config.toml
d_expert = 32
norm = "rmsnorm"
qk_norm = false
parallel_block = false
lr_mult_down = 1.5
final_lr_fraction = 0.0
Below are experts of layer 7 (counted from 0) of a mixture-of-experts language model. Rows are named router (the router's row for the expert), gate (a neuron's input weights, with its number), up (a neuron's input weights, with its number) and show model dimensions 0-127. Each number is 128 + 24 x the weight over its row's rms, rounded and kept within 0 to 255. Numbers have three digits each.
Before each expert's rows: a language model's description of what the expert responds to. This comes from a sample of Wikipedia text that the model never trained on.

# expert 16
It responds to: Mid-word fragments. Word-internal pieces inside ordinary English words and names, such as ce-le-brated, cal-c-ulation, embar-r-assed, tal-ks.
router:104124134079122125158125100142107094132136179150177138106105157104129098136112110131125114158150175121135115149130170160134099113112121098175141128146097123148156113108143141147162113133094177181128133117099152117082113123120117128132132094131081122127164124150122124126122141136130089062169162165160150145147095156104093106102168111126142124137104153107156133131131130123130128166099
gate2:160143119140124128157108123150128096129164151127117135072087126105147120113096086161118117151103149101138135143157132128152144084107095108178133120144131135112099108135145151149157136093104158099144150170101131161115156125134118126105116141146125112116111168087143156148152153140154137096174127163148172096153150171148126109092133126097129127145079147143136162167130114075158094136116
up2:137128118118153128099136155130115099128120116121099185113161128122189146094128143126174105091119155128137112099129125131161090132139143074160099098122120099144148112161118126129103128121128118164156091125095128095172149132125152124118138100180110119101131112118092136130160129094128089140084117154138091143108143129124083132102127123125098139129089149155069146090126147164117175098122
gate3:128130102138118147148126149128111168128147157131118162160123162098176144169153122158164107106165130121101101142122100105156076092158120108118097121115088115166122162139117108133171114109152123157075110155100152135066113163122122124124100083108150132101130135160134110156118121136131114140120070132167121101116138123119140099108158113147110126081115113106163114098115119128088110143106
up3:125107101107116155113140098131133140168147133086129128139109121143109076122133135114108127135089139151151127129156151170096090170129120113141156098145159122153181122138112135201158137157124075099204140092146086135150140141159138147116133134137125141144123140135116118136121129163110135128132107146131101145124112101099129148128105170123126142120195149107083117179157125118127130093125
gate4:127163143129117201144155124107125132120146155116120097105133154119098112163129146148126109132149149141123113073126116118102102106142153129130140143112153166143122078095071113153128141160132143119142124144159121146106121148150144157153084080106096170184085139139168111096137126126120102120155172112130156122168090136127109156126135132146126103156169141101093097114171115130122113114131
up4:144105125079154098147108138151110126155102111161117143165124101132105148123109117109140173104077100144139121114123096118166165112103104136110149126143117084104139152131125126127125109112127163124133124132144100086163129153153148133144177122155171093112111118074072101149143102140107136142112119110154092123080152139106110094111121163125120088150088152125130130114081131136102120074123
gate5:136121149113153148135158114150128077134140117127080178139112123107115148098125118108142124111166133136138133138093119122089088121135145131152118132095112123117126119160147168154127128130100116153134114068085085111097167104153128142137149141081107131112125180140128136158153129136123111141145149158141097138162128103120099091120121095175113120116110112079103128099159087070124125189114
up5:121080134089115110157136124139143117136135155134152142121097123087141114151108078178172162134155144134088128089110143104137089148132103117128118140110115121161176098098113175129106122154124159160140141144094096122068112107126126122120153129135090119123164108136143121109152146123114100144132145114177111172169109133107123107141149125140133173151131142122180146168182121113143139151107
gate6:120110117137082149148109122133124145085147131144168126145098127100143113166124134145098135128114129146112115099118150193081108100126147112109138162153101097144126113114106173149144132174133170121154132162091143137094137133108096145109137179143090143121183161121151096088150111124109117199155133111123132121132115132163118162136111104090107164107155125086111123145126107151135116114139
up6:139107122114104157089132100163127166112122184110124114150133110114131149131115100136149188094149138187108113140111094136146172123131136154143114116149104132135123164116109127135117141174156130112128126138152098072172118140142154133110151139086161165166141098118111116144158150130110088127131108164157109142130089108114156148137150097113085099153143135114148103106167096102127104168120
gate7:111115143161119142112136099169131130138155167158160134100124156099116155135123111079164087106108133140139171140123096119099117083119119148153099118115109127148133155102114123132159135151125170136134102172123112136113112130138145127187108166116124133109151128149118147144207136126140138125177133116100145086105108162096160085125146140098144141116089117118177123121135092084142106150129
up7:129167150110170125133139184159131118121113145139158121114128171108121141101145122123088157083150131151112109116128107101146125162159128120129079119109115119118139151132108122089085142085170180152121091094079133153168163156126115129117135138167160083167104138137147109126122157108143142107134110133113137079150093132118096126113114157121103093122115144167138126100161093108106122145132
gate8:160088128124143126119150090116141149101124172105131139150131116097167148175117143099130097134124164122115148154146190133158138112128134104145075122137142088103121116104109128133104110129107148152143110121091152148121146147106076145151078095138097115104129163138140142150116157130122140143179110118161142155101169158128101127096104149121122122158125094162100085132136148078134145165100
up8:141119131083127114152169182093110122131124079112130148113130130169165116164130132116138163127177090147187140103134124092174127079121130117139179105119107071128124125057123166160147118125091114114145143117116145131115183111152108132158173141142107123118126147135134108114108151099127124159128170117126106149147117099126146124117117113123118132159093119138115149125129105130103124092116
gate9:107091136077140112081121129128135080159134140113133117091135141111179136123103153120171142110166139102111152085121133142097092166139123109117143112110135114154117124088160110143127135133127150126131151115145092152142138132113150112124102138104142128121170162186143122175129189110101113078163146141140095141162145142111127075130174131119124160142103172092151131136130155115122138137109
up9:142141133140110115069102158083155154138152115120136128141181099197111138135168166106099141117075087117133155171150162125143148162137109165134145107127156127123116156103130097145139204138100101111121160131139163130134150122116154124116136141132182123126105121110124103111080112119142155104130112104114099136125154140133116134128157131132152130124117126153090089132104174128115101116136

# expert 42
It responds to: Year starts, name syllables. The first digit of years after dates or in, as in May 15, 2019, plus the second syllable of place names after L, as in L-ud-wigsburg, L-at-via.
router:119132146125156155167087105151105105136136132129139140114084132116169110074110143112143146168168130115127114115119175137092104157100120106139159111144094080171143111183142138144153141157111127131162137121118163153112091113128155132149120110113134174106162140156102124082140155145122114108130141133143136092155098143111074104122151085165153111156125177111128162128134143147114137147119
gate1:128121143144127093112108091192124107116164132120128105170158100140141088147083114114142129156104116135143164122120098107092130123138140168124126122118100154115117126137130133189164110123147098114137072149147161132150176135088115114149098105139141155119122093103135128094114120127156115144088058140132114112135108137137129108093125129144180157142157126163122159125136080141105101144110
up1:148095160147123138088113144141122084112131126108119145121072085092126127149100093107109114134097115129109138065084158137109108129119124138120147121150085091109112142118118156152110104091118145101134093157142104106158132123117107111137125099149075110103141114102159107125110125133122156121127079081120140121120105128114104108135123153098126107121133172149115123118107202071145164118118
gate2:151116137112154118148098141116152123139167140133122140128155125110142108091125112081135105151139140100114119105157120166163108131115143117122147136131125104164128151113123086126176139118119048118118133079140191129098079068097138096127126150078123138108170167151139137113099099103128147115158117124147117140120141127139098170093156124176141125134101094146111115115163118151141136113111
up2:143120169115154139135104136115123142179127137135104141099156090102146127110124127136140114118144137093111137112158126094103161150123117129089161159141117139106169167111118078118116132163163086121125131069145151158146147115110145074080128116107080155101155129142149125159075136133143129159136107096125090133139186096152114102125145125141123149128110113166153102115157110106102100115128
gate3:125147131130118141142092164109129096119172128125183135105122155131123073110148109133121122114096135103132167124145106092131085129119121104109127122111114111099125133088112151109190128147067122122155134154118107100151120098091122158151177079111124110156099098127102118160132123115112125057116101164162127125138113114096147114139118141142122169122142139111130065147142112142106102135117
up3:152118098153144136121130100132098162174121107123123142141108150115112089137131108158130166152103093154125153122155111132094097127127130137118143111113117118127153148082156140135124154138087087113113112157132144126123105133119114108109121083104154111111107088145138127094044218136144130156100101127131142080162080119132171140113113133146126164146164146123141150114111106114124146116135
gate4:120125138154123165127106150189167135103116119142114118127114158130109098118061123122159128113142155115114148099139130161124165130122165117173162157124131084146111103140144181173147152136139142106174093128142145112162074122094102096178158138154123124111118139144134125123156133102152138157128141114132112136136142161133130110146154127149141186153115129122169171120108158102147157114105
up4:134154093155079129106124069111113103124142117160110136111112119087110113161117143150158193115105148101119120119162122153158161095202163131164119141123121150118131173156138134112155164163131158142137099131126128104138143157138164137141140161126155096137124124131118132118146149120138108135167155077139112166118101116152108112163108140154143132158129136127160141129173119134126131082165
gate5:116100129116116103152170137143170177153153104103145112091070120126150111137136113095156094094133154149156146141180101156116141148132129149145137151132127117122158142082108175142165174150167094099120116103107127098137172129102121128097101131134148152087123134124102112115146166109126124163115143095144177117092123117112145121109114132119137152119137101149150134156138142108146089107175
up5:149134075147076138106141098107114133150118152127107116072103151152105114097163124144107113146109154144133144077149130130123104177132151103122143099161097110161109120088092107156154120105113123083131133146119122127111092144107121113177122143153155127116107134141126125157159149116111115123100141122149159151159156111140140088149135131096080202090146113122105127152116143092110106130111
gate6:139197168134162133154113146127163100121146124140106146133141204095088132085114124134109126160133118147108131128135146148130164169130117112113091078162123122110174151138153161099148130152134146143164085135091117089141129144141112130141129099107126129084149125112139089157108140127140141114091146114176098114145137145120077144105157127113118135084112150122114152133134170123139131127158
up6:142140171081088148172121128119142111120105129091136108090114171130116166132100114154129135141071144117150121094112115123153138117096092118101122140138089128142152129125148143122173147109126155105166149156129095125136060155115129124150135107147109124110115141132166133116189123149151099112128115115192094139114118168126141141145111095101082113109102131111135146132102154128167119101095
gate7:109163146152144182138110123127150111130143146095091117107131147139139095136160115151115138152157186107124103162097167145119110175121167119123127088103128136167124110119111086136107178130149165092108118124117116122131159087123148160120129126119123128085171098123158080112146152086141138090095113092129122143144126102102082152123127093154109140125111110128104164117111156166137110107124
up7:111094136190102140109116119137112081105123081121162125126122107155145134177093118113096103110111114138081124106078131123099146126154133160103131156126143138115114146161156135147112128161111134134131144163125119144102124136140096109124150161167129088126111173150095159146145117120145102143147108119122114193123102167167181103106119141112071143149157134110129131147106101101113108121105
gate8:095121129120142105120142110111156155159114100117146160106124142113111105090115134151107165091117151166119165120103127124113136094106133109108134145101100086146195148119126146122140113107094153111127150162138169130117145105137117124111106123155086153165132118099173119128128104138142155159123156112184110116147112097124120142122146087190186151158159121109113155081120139155148126162115
up8:124110123108169117153119135161166135119073137124124172134100166120123137118144193106089087111120063138112126134128156145155097082105133137127159126123090137123129162151136146127116152117131109109153125129144123106090191085080140095090114147118130127147112158139083134148132114130092135125107130161118129114160171107176152122130106153148130121111142162140141130084126120120117128167143

# expert 38
It responds to: Latinate suffix pieces. Middle and suffix pieces of long abstract nouns, such as Rest-or-ation, canc-ell-ation, compar-is-ons, occ-as-ions, -ization.
router:087091145109126138160108101172118101151106144175170153122087121107148113119070122142160152143139182159108109114123147162110086173127141117144141138153122110136138140137131118172130140118135158148129137117127158105124122123130122137146085098121074150090160138145108118104152162159093124121161130128157166104156125138122122092105144116113130137124115150112180111110127087118138119190109
gate4:086134114129145185113175127104141136192130126120113150112123133093120087094122140145148110134142189135105124122138145155131128118114105111088116148135148141113127143121092131098094121111088138162175153138076124109135102128106128162143132081151119101115141133120113141098096145128096144118124136092138121100159100117096104133136141120086135117068128167071078099147137135154130131125113
up4:146169125105133164146130124080100119106181112151103107149101084116121149111119159127109152165095147126140131090130123137157139115144118125121152101162141175103111142123088103118136150139123171108102123136116117117148110150138112144156117093114161147129145105156080082061130134158149137141116112089135130175139127157119099148183138155147126147111130097115117126102098075126117145134167
gate5:104131165161155140143101146159113096159130136141123140124084111089094142106097113108131139149106159115134130137105116139070093133108170116141126152128128144084146151095175118085119149111143133116145127140143118151101117094080091148121160122147174119134108129101139103097188110171114156137080140110157138080137122130129116128136104094105090129159108123133107087150133126150166129157116
up5:087128166147114090139076168121088157127148123102118111129088138121089120094127129102121173101128153131128147146106116134168114137112149141123127150127101156122115106164139137106114151133139118097128154149165148134084105100102145109171151172103131111116115108128107118125115124166091127163113121117153137148095119146176137070149116116126129145155132166091133173130134130168195124131161
gate6:122111160136116112142109105066125140152160137122118110142109149128115127147166120105171161154123120175082131115127108154087103145132122127146128145123141153123125113123173137090125128070132126111186138161128147149152186074120115156150165117147133125140165110152124153135098173122145139155107100078189107128103114127105114144138138131127116110110087118157124102117112100119168133151132
up6:146084148123151123124121127153134125144145131159115136116092136120103147111141135157133117109111098070128131129127186153135105148085125127126127153125092156146106119115153104116122151111152139145074107127143119099093133102114179113159097141164157133126103172114155105139161149116171116077151136136114161145129147095137113087105105126163072114149128184127118114119087101116168160155128
gate7:113115166139143123151117095103150116136137140137140123135089114094110097182126121137120123117117154091098106156141125199116126106142151064108114129150126114147145129136144131143126151132101133154173125160079132116132109127151140149128087180170110140122118048143101101148154148095116098088104124121109151182139139128107132145099124117071140131126112150110126116126120105101120159133152
up7:104128118121143186138120141166127136137115179141071153090108144114114155124148135154104100108102173138133090116135125141129125093170106051131141166132136077133137127150130138143075155143091152122130119110139121130168088123110112124113100147142082117157151110115136085137115143065104122089139154105109132135120135089100134121109131143110108109140140145122155126158117146129126148087146
gate8:118168134135117147133121107155117122166136145109126117160140138168212109134094140130144116133110143142116130134159139116129104184143113122086115149124136181125105081129075136138149132110128116143147099114118115155149123123134121168097121110118087123128168136150124147166123215123099112182127102114119145152141175152138090108093154134143121139123113102118117096137096141118128146099143
up8:126152142114139107119130116128172148162106143110156158134131113119145118121126146157122131111161088104122139081211123094121157083130149130175159119127135156115137123104094095068096156126129122154088133115121102118155105184126150158120122133124107109126155163137082148112122163147118134144102118105138079132169114099138111097150147108119180107140128130142116083147144117145151144116140
gate9:118097092116125122115146172093109166108116114142103073114127134115153131114151116104101107122135197145169105095123101144167126146131105153123131122090112125153140087117117094128121108107160158110155124127127095133127133116091130140103082128108131140106171145141177113169082092140103122158132143094134149131113119145128119133204143112113098142148151106118157179114142160112108127119111
up9:119151128138167105105113143161126139161093120115107146132186111134144140117118158131142132111125122140113078174139112150167120134157125111157147096136107123117105138156154143132120130133133128140101098120153201143136130091138137131099102118142078119118120109128122106129113117209132111134187110129148139089122077116125130147144156124093107104132094061092096127130134151167131142154114
gate10:097147167133207112145147118122125085136127125115161088123167131131140099129082124118158131094160122127114164175172155179115144124154099115152144172094129133114133141107121110117165143155076122111136078127142137144121123145106151116122129107098091189138117117135178134137126111128141156135147114109129111101132147109154143131168120138129134125119058137161120146113134106141146113142114
up10:076123141115158090170090106145112098125093134127163046118117141099122132126109126119126137125087131115120144153110146159067111180121072141142157125140132178134107124117129097109149145125135142125112128113131126126128136145172128166133159116122138141124129146162122150125140121157144137096147159142122137148134129104139124051129141148124130074085140129140162123109133089149130154176116
gate11:175107079129083145142078101120135110135080151119076123142168149153140104167116124153131092138154143128120123123139141158172066130126122133146129090158128127143136129093089148206155134134109135111138132132152144127095109116113185132104115155155107105091166112098164132159148112127143101147123120111120118131166112155095127133102148118132117150107105155131117122127101112114105122111104
up11:118158101139137155115116143117119120079084056106130147119117107132098141091155100139143113147096123117107066146171139103115129136167155092110151114146094111130123167119108152122099109129110148152143141119111109129140133120139133141110141138158132187171093161128172143105164141143123136138135131101146097111105129119075159146109167106148128149118084119130137100112133101182130130097105

# expert 1
It responds to: Digits inside numbers. Digits after the first within numbers, such as years, coordinates, times, minutes and scores in tables, e.g. 8'0', 9:'0'0, 1'9'18.
router:127124147117135156145120068142106100124125142168122127109107135124163109129126113110126177157184142158103098094115131181104092130101166134165146136146093102137138131182157130121127151078089154159159160105101152140124093145116152110132116114117111150098146128148092142137121156166112114117147157145127129125153100167100105097124157105152148078149132152108137164104150147129119109141110
gate1:111126093194174144142143144128122110106118134154142131147107105141161091135084127116138141138140123108140138115130151135125142117112090130140155087093156121118132125090126122129096118154146101092121141134079113163148125147163128141104135159138125099123149124100134073152143108162146144141099108088154100158083071177108096121090153112115158105132112109104111130176122135136163125172101
up1:123104151116124086117133140099111120118132112135150100129097108125132124157114077100109118135108115121127132137144155189120114103151119137088154152112111160115135132158106117126141104102099145233081115156105131132095103084131135118157157107187087117141115112094130156125128142127139135144160129108120117123155146122124140132141155080114135138085119114148116187102137123145105172141127
gate2:124156155142129145143151122103148095175141106151128140083123136115102137141123124152139135119139153136109089105153106188119107142122186112144204165122142168128133140162125090130108158093101134132138134174102110121155150128117114126137098104104131122109160121080115128139091121143125146136172177100158120111130125086151116111126098094087106132127136124139126152122117077102160105103100
up2:126111139133131150140121095139130116097078098151132139119172116128073108112098128091156133156165111084142141100109156118193105090135128126138102096114137167120135099094132132083121111144175094109143152062135158135122100131100105131098132111130133126155131168144129168120151143126145112147077103165119136126127109145142134109133185129133108093156106144139125136140126144157079120145143
gate3:153123143119130135145136141126118120127123110146146101166114120132105111127119118139132118127097154092170080108098107165144165110129163148086120119112105108122152132115122129135119198123111093094157125132140136104117135144122126170135059146110167119122081123120157174061204144108138106160114125142141166113178152114137129138152163099153130147116118133150107111139142135130156152105127
up3:153113105127137122122099102117118100098141120149103138096066121070135162095132124135109129132141126120099104164145098133143137143159140186122139112157071094099149118171102108097114168132101097123095168115162110148137110116155113157099104129109177124147115122170114125104146109125142161127155131128158154153147156097129106136174121152121117115149092119153129123135110101141087154094150
gate4:068158139151094147102129139136153086169125133132098140124123147110143121135141126123111132101149106129107132104140181155128135123114116134108131133094104121126076162134112125140101174135129116139114197143106135156148139088125145089121142135102132179153151151123138092181138121149124150154131129116125120154133172128089119132137100142159180110087096129107101152130124195107147095115103
up4:099149104137122131143165110131154141129147107116129135123183117160126128171154153111142088119088123126147083167154140125138112133146141142098109136117108132161099127101108151108177103147169154153148102160141122132129081140124153136121119141118118136178120087131118138121123143131087188096116109170143152155131143123161129131047139109079083149149112121129127130110162132134116126175136
gate5:112118190138150120140135160155139104118124117122125139127109161130122115126102145090176127104118113167105129098097085160072138114117165101127117138107146124080084107141116117135120151127118136107194129163130127136135128116140115098144147123124124142101129136158127120119123112104129149098123167085107095177108108128114090145118082093118142104163114123118183144116177128117188094113117
up5:114111152146148071120125137145168120135125139123116142134131178130164114164139155076165163100072105165116118163142071155104149127078152101082091149128183123118148116150120146148129141103120130117166105154116136128118136081136143163090118122136125111121124142152111128120104129099126140170165126103097133134105127144099103126101084128127146138166141125131098165114136134116151090128156
gate6:117144153162116121109124140116108103160116150160114125121104158120134118073129107121164148166102089115127106111140139120109075122157149139125138138117147119159128139154135158124092114153093160150092092143124123086115126140125122131138143155087144112080138114142132166106127162161119142212146115135115135127134145133166142135120144096179178186154098122097144099138111129102110105158105
up6:126137092107108121129126100149155134152148132106105102109155150164132116135167124103170166125163141188144084101108144184157101094098111095164129146129133150184103119126134193122170115122112122122150170124119123139082136123106134116126127137108126138113136144122152140094127099151113113136126124149149162147130144171073145085096161144145157151131156131133140114090138122104119156138155
gate7:105108169105146149122163111141139176134138140097120091128102088122124121136093059111126138141096152163108118147159145112145089131098112131156111145168149155109107156114113158147141144126084161131129103127130142139128133110136105096120132133109128148057129144098092152107125095162105143139138130101103114108138102098112148147155155086065180120116119129111142158139110167120099104138125
up7:138123107162153136120120108159213139121124148110088109159076144125145098097120091143155157120093141158125129186153125139118092115121148118159114089139121133148119126145143115121093108130088142103127122129133139122138142112126115087106154132144109160103118143123066110134116105147128112145164165136087156131140137101142142106125104151094172154090125143102144129168131153072107101129147
gate8:144117160152152140098139179137107156106107117117157149119170131158132114159111072090127160144127137115160175109107134089069124094123129144122120134070151132138113102092124168168099139121108146098152115130111176123133142114131069140111123136102140150145153175145127129121148120115129150138150091144142136098145116132140149095123124184108122138083121107122171146096097135097114126129120
up8:197162077155106120104125120127172126116131135137151128166095110146130115161127098115126103110106139123119144153159104126184124142113104138077137142134132100155157140129149101150135115128114172137123129149086113116173139156164152155141123126129127101139168142147097130163097145109126123142101128130106142129125106168093160185129155176111140146109133094110146182133159123137097131163102

# expert 28
It responds to: Mixed mid-word and function words. Word pieces after a first consonant (div-or-ced, s-ave), plus common words like that, father, who, and table cells.
router:076093151104143150124120094147142103170097146185150170103065131097161084123114114107133128137139155136129103130116157161119104130119155108135131133137133118149138102134142099167156178116078150162152156130131119123121129095125121121172110140090097161111151107135081135113180130157129108112152134131171139110139115127131115094100129077134116131158108147113160137108123140127124108165118
gate0:136099151136129111138157117153158109124134116139134143126086132111126121152137143099168168138165166102055116113116139098119116145135161158117167112193105134159128145116127105142102124113100167167123122122122120155149106124097104154126114064121110151089133054139139143109135166115087096154127142111129076137146178125124123091113099118131146121126124089123116139135135142124153104117111
up0:147152105120115172161085119130135138150106158123108097133108139086111103144100115145146114118158116180126103096109102194138126168159104104111107170123148115130169121139121145141114131113118163127144143179118097173148127096127138096176145131149103172175127172137124159145121120126136113077125140156128139131175112143136110128081124081133120116108127161121168124132120110150111138133117
gate1:130157119109097152128075133143138135079136118129177137111106141112161089159122104107152124120129136129130149142093140129136110124138088137157065136102166115104173131091134114140114097086124122169106096112139080134103147102141116089125130090138154144106170150146132122193153138130130111100121160107144121098120153146135123095108093124142118115130131148149140124103077152119115123186102
up1:120120104140144071108162119090153086102135119136137128129148145112142099143115138084099128165143147121125162102080087090109123108156138134131105068126156134153128123135158159119124156135139159131117155101116080121173126164154125099114087148128119120155105120169142105112138124100139107112134157134088166104161119133143102128115159143104125156125160137110158093111153128088087093172124
gate2:085109105146117140150127135132146144131094127111104138137121174135154120128150134142156066157118132142126145128158090147130083156156103116110072127099124102106141118099137100081102144108118171162162160108158121115108124093083135141145129138138114134115128124124148173154123160103168120139128132118119163107121127111159093177147164116151162118133096186158124148134147151116173141119091
up2:167109120159140149175128162135129173157105102143133123128111143120112125102113117138101102118070126170095105120107164163112177096130119109177148117142155181163145103126110155129119090136165142123117115149089146154126106142149142111124105086119178145109139117136142083124136117096126145157102103151124102097119122116134152093165134076131126088120130092135126115113136168154112101134149
gate3:088122150140118118116148130121127114134149133200125111089141133131110065178105098108106139118141126116114150069155109135119107100106077103096136099121107118158178113131090104103118118120092113115111142096130144131109136138098114132144097149133158084121126139148156130127158152127173082130114118100164135087110115108167092086108144111126164143123146119130139122153110114151140103141170
up3:118144127132151130105129129138123059151126168096133134121140138077138183146128101134121144165126083122138124104122094153124112142112094127107106124124130121144156124134071110146147122146104103134099107106142165114128117045147119133161133134085113115086116151142158108086146085141168117151150101147144129110095115113144069076109106121163124128142148104119118134125136111159137121106154
gate4:105139161116131124121104103095105138097164143137110142186128139119145134111179154142148117121088162129120127106104161164098124137135097134128107117152117139119139064128150101111186196159115110130151102109097143102117134119129153149171125132144101130116119129109128141161107102139122123151110126102197063121126129150123132155079137091121132117106105116122107130088091122153134128100126
up4:152109099156133165113127114135137146156137150133157105094127133128161128153121095146184130133134129119128107140156144134159069131093160118147138133145110158104095145110120120131126078134117147132091151144125093146094150114105152135156104157130109116127100146151111112137110188131123114158126112128079151135141164145133115097127085171109124164142108091096166095097179077094108120143159
gate5:112131129134164173157116109104148115157159157115094138123141128122067167111152106128111087119135123131156107116107158136091167166129077144147137126116132126154148087093137146121157153147132088150146115132108120142120109107101101107156122133117129131096162132156141081135125117206091127098165111135110115129156110136130133174141121098137131129147092103143166182149133090097123120136140
up5:153074087142155119144106122114120088123135114121106135112153136158118119134155132177144159157106151109143112170152171111140166146174094176161140117159118100141148125130118103105081167122134110126150129106154084130158106148100111143126115159146158108112138177085093095148124114139114095125138177115100144143130111115110128143109143133144090145117139128146173155117099124101105122176133
gate6:119105116143097110109103127112114128096185143126138156141079147103116153139110117149111107138153172076105142144130123110129153109104174138137124103104164130104103095169107070098125129161148122086121095100146108148116127087175121109105120120141142169119102095124154080140125081130118084085125102111116108146110122129138132128149108142169105151144120108098151118142155110157144137160106
up6:134142143182138118179142155106112070114169099162111093137148113113125145116129114068151125120116130134123146107106125128091102115106102128147141182100149109110120129159123127160129080122086120130141139141107098117145143167127104154096119094104152134108162156125143110152163179100112127137135128158184100114163155102158093147115130112123120115121108164109141106121168110107118143150099
gate7:144089160125145144128163140132105118114135124135118136086096122121113170137134117153123161105078088125114148133148169105159071108170155170091165101107131135164140151112115148122136168115145155156098110106125110123143111104127117117131126144124075111147159137142165138162130124117134132093113113091135149183080127155154148140125140125137093121152094138141090156091121159117165160113159
up7:171106141109138133128152134159149114159090144122157116082075107161118123152146122193112157135163149114063136129148130133157105104107171152149127152080132121135123126178142135157116147087138195159135166142116102109123132119113135135137124137129088137121149115112142100141123147109116149081146114138083123133129139135148134108093124115098100175142110167121105151155163144138118138130112

# expert 4
It responds to: Number-ending punctuation, units. Closing tokens after figures: periods, quotes, parentheses, percent signs, last digits, and words like million after amounts (487 million, 14.57%).
router:101128127083119143156127115168092076127116149196137122126087114106165092138141137120103132135157162140128114125089137148085108147129165129170107081158121101151139101138140131111149129109131150160139182076098161108122128130125153103142096098107149110130126138160091145106140148147090101111159169123135121140155120130111116119121140120140197130146122135116132146117125090111102147136092
gate1:097122092111131193143123143131127141131118166166089116105121133100134105149137112138119147090129150178123136127127088115130104081169121135122096116180153117138145131090188122128148152094119096121154157130130148115124137113137108127090068124102144126139109134078150142124146129118131120117124148119137105142150136105092112138094067184130118169098089102126146142145114125151126166102116
up1:148126119114083097111127121130143135146148115094142167132130133153150131139098127113173102158101084120113093151155154141140142143111127150102111157109119130132107153153094124180101135119114134109152134161149136107110177141102113136169123139168122101100175118171103127095109118113130092190168074150147152090138101118134130176131123087142105112149163117130119085177133123128116124110128
gate2:169118146130133114132134102165127120135119130115119129117087163121135094144129149106167124153101088149136146170072136086073117149131156157167115159106125101178152091080146127140119157160169106111163102145127106149133116131138137152160137142118102115109130176129120176170144150155144135144114080163115126146116138125143125090090123143134160120151104165099112137127123123122164169121134
up2:160092141160119119131146148154136151147095126137103106130071110167153114139153124122129103154154123116117150104084151103132112138114137175160149102130122124173172107101125120133094112123094079173140125199148101162146114171110113094089116159121107146155136131103090110131140131114120134113156103094076126129109122136101148126145136151118079138128117102178111119119140093118146124124139
gate3:122140080133122115155120128120140181177142150124118128121164100102155139125130146158183135129109130144123138171110088104148150132170139090119137114108120133124155153070099139104132125174099075113150123151121152147102101114096148129099165124160104082162112103129132127084152137090162133146129135115105136106162120134147118096094151141128086091119126129126082119125163142110115093135144
up3:162129131073156143094123108136141151156135166102110108143101120162119108124102141150157136182140117173141085118125167085129109093116125119159110141139146131145132102114148151118135158103154152118072130130137149117172121166068144099138098105137150137088135101107114167119085116083084102105091179094138139126132136149107138086145128136131168128152155120130141110123123125143135134119139
gate4:117153145157128142101119089129097101149154161101171116124141137134116094155163145063122153126090070126100076119126107139136117152122124157105129121142124127192111142139120163151142132155132099089125159171142117089098118179157082130128164132133164128104135148175146153082138126136138101108130100170136138118145112160115129152089142137101137127112117130115084134134120116124130124150135
up4:128124099089123118129131132173131144174102132132153099139136090100116127138133116116081143168154137138083120155151108145141090097115118112156151147114156161163150109120123150133102119126187077087144136152100118139120135143124130144145144112144181087131112139134104114110142073144160121160131110149125124069118183120098169157160138107120135122113126125136131115177120105120120148118180
gate5:098101090088139153123115107106140093160140141176077115133127142130147153080126119128138189105133171159121059113120118117115099149147112129133118125093069148169143120140125180143113155131107102148147117137130114095111150119127098137098116139121158177156125116139102121132105122140137086161103129126138106153161139138151168110114138171139145121110126139113167109129122123116108120082094
up5:100125137125117151148077108140142142132121147144121096117121138106167125126153130138127097132142137188137135077126142148163065128148132146140118140118085159112124091113113147121136144108138118107104159175098155154127114118135157087106118147128122135155052099077130135161119142122115113093122136079100126144114118161105140093122083147147103097156107105127102082137139099168149137144119
gate6:131136139122151095112095117102135144114130169111099120100160136146117124095096148107131151128099120129140088167101109093159123145114175121120127093144153188152134110104106111124122177142096122114146112131141101108122143170113137146159114149152131124111080086112118127156143136125136146154097082146101147085132165153158107112123144094053148117134151136110086118118127159102150156156153
up6:132121141118106128079107118153165126145095083127138120092128096145130060121162107057158151112141114159105084142112105146117104125137135112158121157132092094128135110139126125142096128082096117143093161117119116135159145113114134120124087140139148131117118122129087162128142108152142109093138175100146139129160146153126095110125092157177100111143118125174145153130116118095121162086116
gate7:141140153098112139135133145153100152188111128132127134080148115143097093088092128123165167119151160149133142121120101126107101159138180159108152118163154126112153181120103145174114114129135148116132119118114137106144124145130099152153092121113126160099144186126110127103135121113088099167165133133148157117132123165144164132108132169152125120139121159131165162096172119121095101088120
up7:165110104144145110121146129148182161082164141134114130149130095162123143123111084182080121155112107139156128103152138104140143119092125178140075132140147178139114162169111082101124126122127136114100146157153119146157131097101124096122153138160133113131138107117138130145125105149140150163118122121094146078124114094090163109137113170103148103066146115132136141138137116138148110121132
gate8:106144152117138140143145087167123107163159146127117170114108082102082108155092092117179160141134139156114145167109138150129076118127141153147142101129151133100153128113182114148135127132123140147132150111147121149103156118147116154119105127109144111086145113156145116119150120112173086123157157150131112122169182122151143138132097161110134119157142116101097171157169073131126130141121
up8:148169170122151120185152078130135117139111121107130152137121141143149128145126121140137137133141104155126138155122163145112143110095075163088117105064147086133114163128098124112174119139140079132130073147154131136127145092120140138146120149180152120099078125136132133136150103137134136110132109113124122127142147117112142153113160129063141150124146121109080116129112135119151190115172